python train.py --n_layer=11 --d_model=256 --n_experts=96 --experts_per_token=8 --d_expert=32 --d_shared_expert=0 --activation="swiglu" --moe_layers=[1, 2, 3, 4, 5, 6, 7, 8, 9, 10] --router_score="softmax" --normalize_top_k=false --routed_scale=3.46 --balance_loss=0.00235 --balance_bias=false --router_z_loss=0.001 --init_std_router=0.0172 --lr_router=0.00174 --n_head=3 --n_kv_head=3 --head_dim=128 --vocab_size=32768 --norm="layernorm" --norm_place="pre" --norm_eps=1e-05 --positions="rope" --rope_base=10000.0 --rope_fraction=1.0 --qk_norm=false --attn_scale=0.0884 --tie_embeddings=false --parallel_block=false --init="trunc" --init_std_qkv=0.0271 --init_std_o=0.0 --init_std_up=0.0271 --init_std_down=0.0 --optimizer="muon_variant" --lr=0.0034 --lr_mult_o=1.67 --beta1=0.93 --lr_head=0.00663 --grad_clip=1.0 --warmup_steps=200 --schedule="wsd" --decay_fraction=1.0 --decay_shape="linear" --final_lr_fraction=0.0 --batch_tokens=32768 --seq_len=512 --doc_mask=true --z_loss=1e-05 --train_tokens=278900000 --steps=8512 --dataset="wikipedia_en"
Below are experts of layer 7 (counted from 0) of a mixture-of-experts language model. Rows are named router (the router's row for the expert) and show model dimensions 192-255. Each number is 500 + 50 x the weight over its row's rms, rounded and kept within 0 to 999. Numbers have three digits each.
After each expert's rows: a language model's description of what the expert responds to. This comes from a sample of Wikipedia text that the model never trained on.

# expert 8
router:611523518529429465461425604507423492462416467390508648456414533524560427516537543555459573512502441476516513532513578518486483473522503416514474414457458508454543533495472545534446587439531504
What it handles: Final digits of years after 199/200 and single capital letters or acronym pieces, e.g. 1972, Section B, (AAF).

# expert 62
router:487511546430511454423460592501518431450462467428574536433452586577511439612576437557410535488553466483506589518511477567537547482480506370462508471468482473432547503422485456588461545502505528
What it handles: Articles and possessive determiners before noun phrases, especially appositive a after a comma, e.g. a victory, the case, his.

# expert 43
router:510527509495464491409460565498456428501505446475523541454430534524485438528506417505509577553617452507585535498584609519559518472460502482500494495448412478525560558429505515499445589478436510
What it handles: Function words starting noun phrases, mostly the, his, their, and, of, plus hyphens or dashes joining compounds like Marxism–Leninism and Malaysian-owned.

# expert 60
router:632513534398470417486421554564505494423447480467552536486444534518481478540461502478422597490499447465572522559643605555573517471492561420510368468503469529452560595487498570557480551471386499
What it handles: Initial pieces of surnames, taxonomic authors and foreign names after a first name or genus, like Pic-tet, Mol-teni, Lap-orte.

# expert 63
router:522521471440470464432433484437513438491471530442599498495512468551498523492523541596449567586520433507508586573503546543550545447465505452603438471448445493442510512415400481585433544432479508
What it handles: Auxiliaries, main verbs and connectives in narrative prose, such as was, had, has, which, to, with, as in population had.

# expert 54
router:623518525534495489442463527475493424478516509410560536455430568523520392498503507620461583512507449488546585533516497518506538423469527456511474457473499509432518492481489512552493568490534494
What it handles: Years, month names and born in biographical openings and life dates, like July 20, 197-3, born in, 14-th century.

# expert 16
router:561566386461410429378445552476407512500501534494531524427426564612575456523558502546444546475542494536490571466536545536551557475484534429546482452454464425499493514556510536573515483477444472
What it handles: Commas, dashes and arrows separating place names in geographic lists and infobox fields, plus prepositions like near, along, across.

# expert 29
router:531537519459519474456481518474433491484433416455536528457469472512532471569485485524433503564518489456542515500473552526569526491452499502502432490496549518422481611451506527545492482460456570
What it handles: Final pieces completing a word before punctuation, such as -ation, -tion, -ing, mos-que, hum-our, plus common nouns like film, life, world.

# expert 56
router:663500479489410519381464528467426513523533499408550526385421541535550411580547508575452579496505457530530523494591470508549518481496483401498476428453446421516503518460522477522524618465494522
What it handles: Pipes, semicolons and line breaks separating cells or items in award, sports and election tables, after names.

# expert 49
router:599579443471383480430412621479513543510472521479549564435431520558494526530523511516462570512541479518483530497540463546593572463391496408498490403412406403492542497507449516513517452469463538
What it handles: Pipe separators following a team, place or venue name in fixture, election and sports tables, such as Darmstadt | or Memorial Van Damme |.

# expert 33
router:591482530434443491484432554550478457449439444463506561434424550532485449530483532487421550533510481501574491592542584535579526490468497392484458387460479462528621559455474544521462551457468448
What it handles: First pieces of surnames and foreign names after a first name, such as Mc, Wil, East(wood), Lin(ton), in cast and roster lists.

# expert 9
router:508557538436461509323464545470488512494484460410548580460517503517525483549530492567462551507547401508506532568521505506571525488498536430540454469481435450472508530487489565520488574405475565
What it handles: Bullet dashes, pipes and colons opening infobox or list entries, plus first names and titles like John, Sir, President in office and election listings.

# expert 18
router:564546536459403387425444518510507502385495428451553548483454528537543415512536544516477564513568401447574513549536535540540558485438589443524356454514445529476510608463522551525484534463435479
What it handles: Capitalized first pieces of place and personal names after of, the, commas or table pipes, like Samp-son, Qu-etta, Dr-agan.

# expert 44
router:583505504461431387460422519514434545462483449505503635390437556518505401543521447545421569566555508455648508520557619485524536472489572401521403430498510499488507551480482557536504553472440536
What it handles: Nouns inside proper names of organizations, such as University, School, Army, Critics, Museum, and connecting and in names.

# expert 20
router:558519519473395465441488541513473499507495505498547552467394547557572433591581517543440550518496507499463567480577516531570613473449535405549415450423506415490539549448518510542453507500486504
What it handles: First tokens of table cells and list items, often short place-name prefixes, letters or numbers, e.g. La, San, A, 2.

# expert 52
router:510480382497495448437496560529475513504457449413563567406391470497518504571521539577490582506523511486514503454497476493601597494529555346516435417418489418498534516531425484605464523441442537
What it handles: Pipe separators in review-score, election-result and match-result tables, such as AllMusic | Star, Win | 9–19.

# expert 42
router:519588489445503464536506534462475402491453491466516547483451489536532475526499494567476531533539421512512578527516527532521535498474536463545444436492497469484517493395442486489407613447487537
What it handles: Verbs and adverbs following he or was in biographies, such as became, joined, returned, first, previously.

# expert 41
router:521494544454359387413418540548423567492522469427517553424449600494505400601516467493454526520552486557599575547580563531538534485512543425495453385438434456517513521483473544577519593492457501
What it handles: Second words of named places and organizations, such as Air Force Base, National Forest, Racing, Airport, Road, Oblast.

# expert 14
router:552527511431526476445478466455509547435443474489532534490481517500505472507506531479426536504572517495556526517549487530463541473415533473472453470446446560492472549421518627535523513447488507
What it handles: Apostrophes in contractions and possessives such as don't, that's, he's, plus mid-word fragments like jus, ver, erc.

# expert 57
router:661514513490482427386448544468469474458475503421473523464431563526531432512462536535432529517546508444559535570603551506558524453497541433490486447474474456509514521472509531524495513476512461
What it handles: Country, state and language names and their pieces in lists, like Spain, German, United States, California, often followed by commas or and.

# expert 58
router:542508545462479499467420514472479493528443502476562528453464506584517451571525499562474578552524402428546592486517492648504547540515565441489453439411486482445530529424472517538423529479492527
What it handles: Numbers, units and parentheses in measurements: km, ft, sq, mph, 000, persons per km², and conversion brackets like (290 mi.

# expert 59
router:599507519468418416430459483516463468474463462452615568437463579528560391551539488636459540482541458472496510520505502576493486503492586445529487470392411472385572535417441456491484534430521587
What it handles: Opening parentheses after names and districts for dates, parties or authors, plus subscripts, degree and prime signs, and square brackets.

# expert 46
router:607540456471506469324429570465509525523498464433567543445431509526591397562554482543414572481530514508480483536531537505528540439521496443486467497432502516426494520474571520507441589422465528
What it handles: Function words and titles inside formal names of courts, parliaments, acts and offices, such as the Parliament, Act of, President, Saint.

# expert 19
router:544531478477515450503401580459466474490503495437529636373437498499475474533546515530513556541535512489517497532504528519513524490497554453440418444460441481495480543451520505550405522519481563
What it handles: Numbers and words in album, film and award pages: rating scores like 10/10, track times, page ranges, and words like album, film, Best, ISBN.

# expert 2
router:598568489475471480462390524513492482501447556415611469411497577518546465585543518522415607481520450459538596512516481548505505511477561399509425458476479447398585564485515551512471528461494519
What it handles: Digits inside measurements, conversions and decimal coordinates in infoboxes, e.g. 6 in 3 ft 6 in, 132 kg, decimal degrees.

# expert 34
router:476439450456499408461454514522526381459517503411546504459410640633516420547501496493450545498468439434499536548570606466513532473508524427505453547482434449460484534456457493546447541438505536
What it handles: Words in sports-competition contexts: first place, Top, Cup, Best, highest, and hyphens in under-17 or top-flight.

# expert 50
router:477505458464433448471442478434507390525464472479557519519451471511523455572518540564410529522565472480487504566524453551568545434486526449570484457470494479420581500453443521561393520449465503
What it handles: Prepositions and clause linkers in running prose, especially of in many of which, plus in, by, including, among.

# expert 6
router:495558474387520455457495527449473456465408467475590561492484469484505462528521426586459510549566523475547555508479484532539507458448551453546474401448440515478528611435340505557486541476467555
What it handles: Commas, pronouns and connectives that start or join clauses in narrative prose, such as which, that, they, but, because, so as.

# expert 15
router:543488428431477440371418588490447545470475467501501582481493567508512496496496497553414517567506425504556538559491503585555550495462516438499500463407458499493523578504387550571440571447478563
What it handles: Line breaks ending table header rows, section headings or sentences, also sentence-final punctuation like ). and ". before new lines.

# expert 28
router:582439436403437442484475526490418454514558477537518545468414547517471459545478468463394497563529446457516574505573585586543534452541526418530483506432452453460486546548527488478461533477466504
What it handles: Prepositions like of, on, for after nouns in prose, and pipe separators between small numbers in medal or statistics tables.

# expert 32
router:567603476475417513443428549445474433507486434513572562443451524515517421539510418573383504552569464453625519508482480505519519415475541513541452470431456437461453582464499510604477514407476497
What it handles: Periods, commas, closing brackets and colons that end sentences or clauses in prose, especially before paragraph breaks.

# expert 24
router:537496445458470437510451505509490432466505504429484496481399651631496469549533479545451584436481460537518578482623522510545549451450586419484420475480454495462495555497489588506465500459449471
What it handles: Pipes and numbers inside sports results tables, plus name and foreign-word pieces in lists, like 3 | 0, Kann-ur, fr-amtida.

# expert 55
router:518495479500482453498410530487531493502466514430541524480451552534476419558548502530445568463518440539538594508571541583568604471457561460541419451399438475445515533503494499559455531471513517
What it handles: Numerals and decimals in infoboxes, climate and results tables: goal counts in parentheses, records like 7–5, temperatures, URN numbers, web domains.

# expert 13
router:583487470478462469432431482522450528480540514507513544403431544567516462554490508573469565536482451593484566496481530558589564448494526401573438461422430500462512558546526500561456542532469495
What it handles: Table cell numbers and pipes in score or data tables, colons after Authority in taxon boxes, and name pieces like Kim, Li, -sky, -ensen.

# expert 3
router:546482454520496438444435562485414513528586497440507579462404522551577472513457521492472553521540400512497481505508512583534542414472508344523457425372464517467542544547441573555421558453463513
What it handles: Dashes, dots and numbers inside table cells, especially win–loss records, scores and year prefixes like 200, 199 in sports and election tables.

# expert 12
router:577537419497473510477399515410515442512482402515528526482466471558517407520540445608439531527545472419533538586571519523543630440441531476529475490386473494482487555460508517551488502412502524
What it handles: Full stops, line breaks, section-heading equals signs and table pipes that end a sentence, heading or cell, e.g. "legislature. In".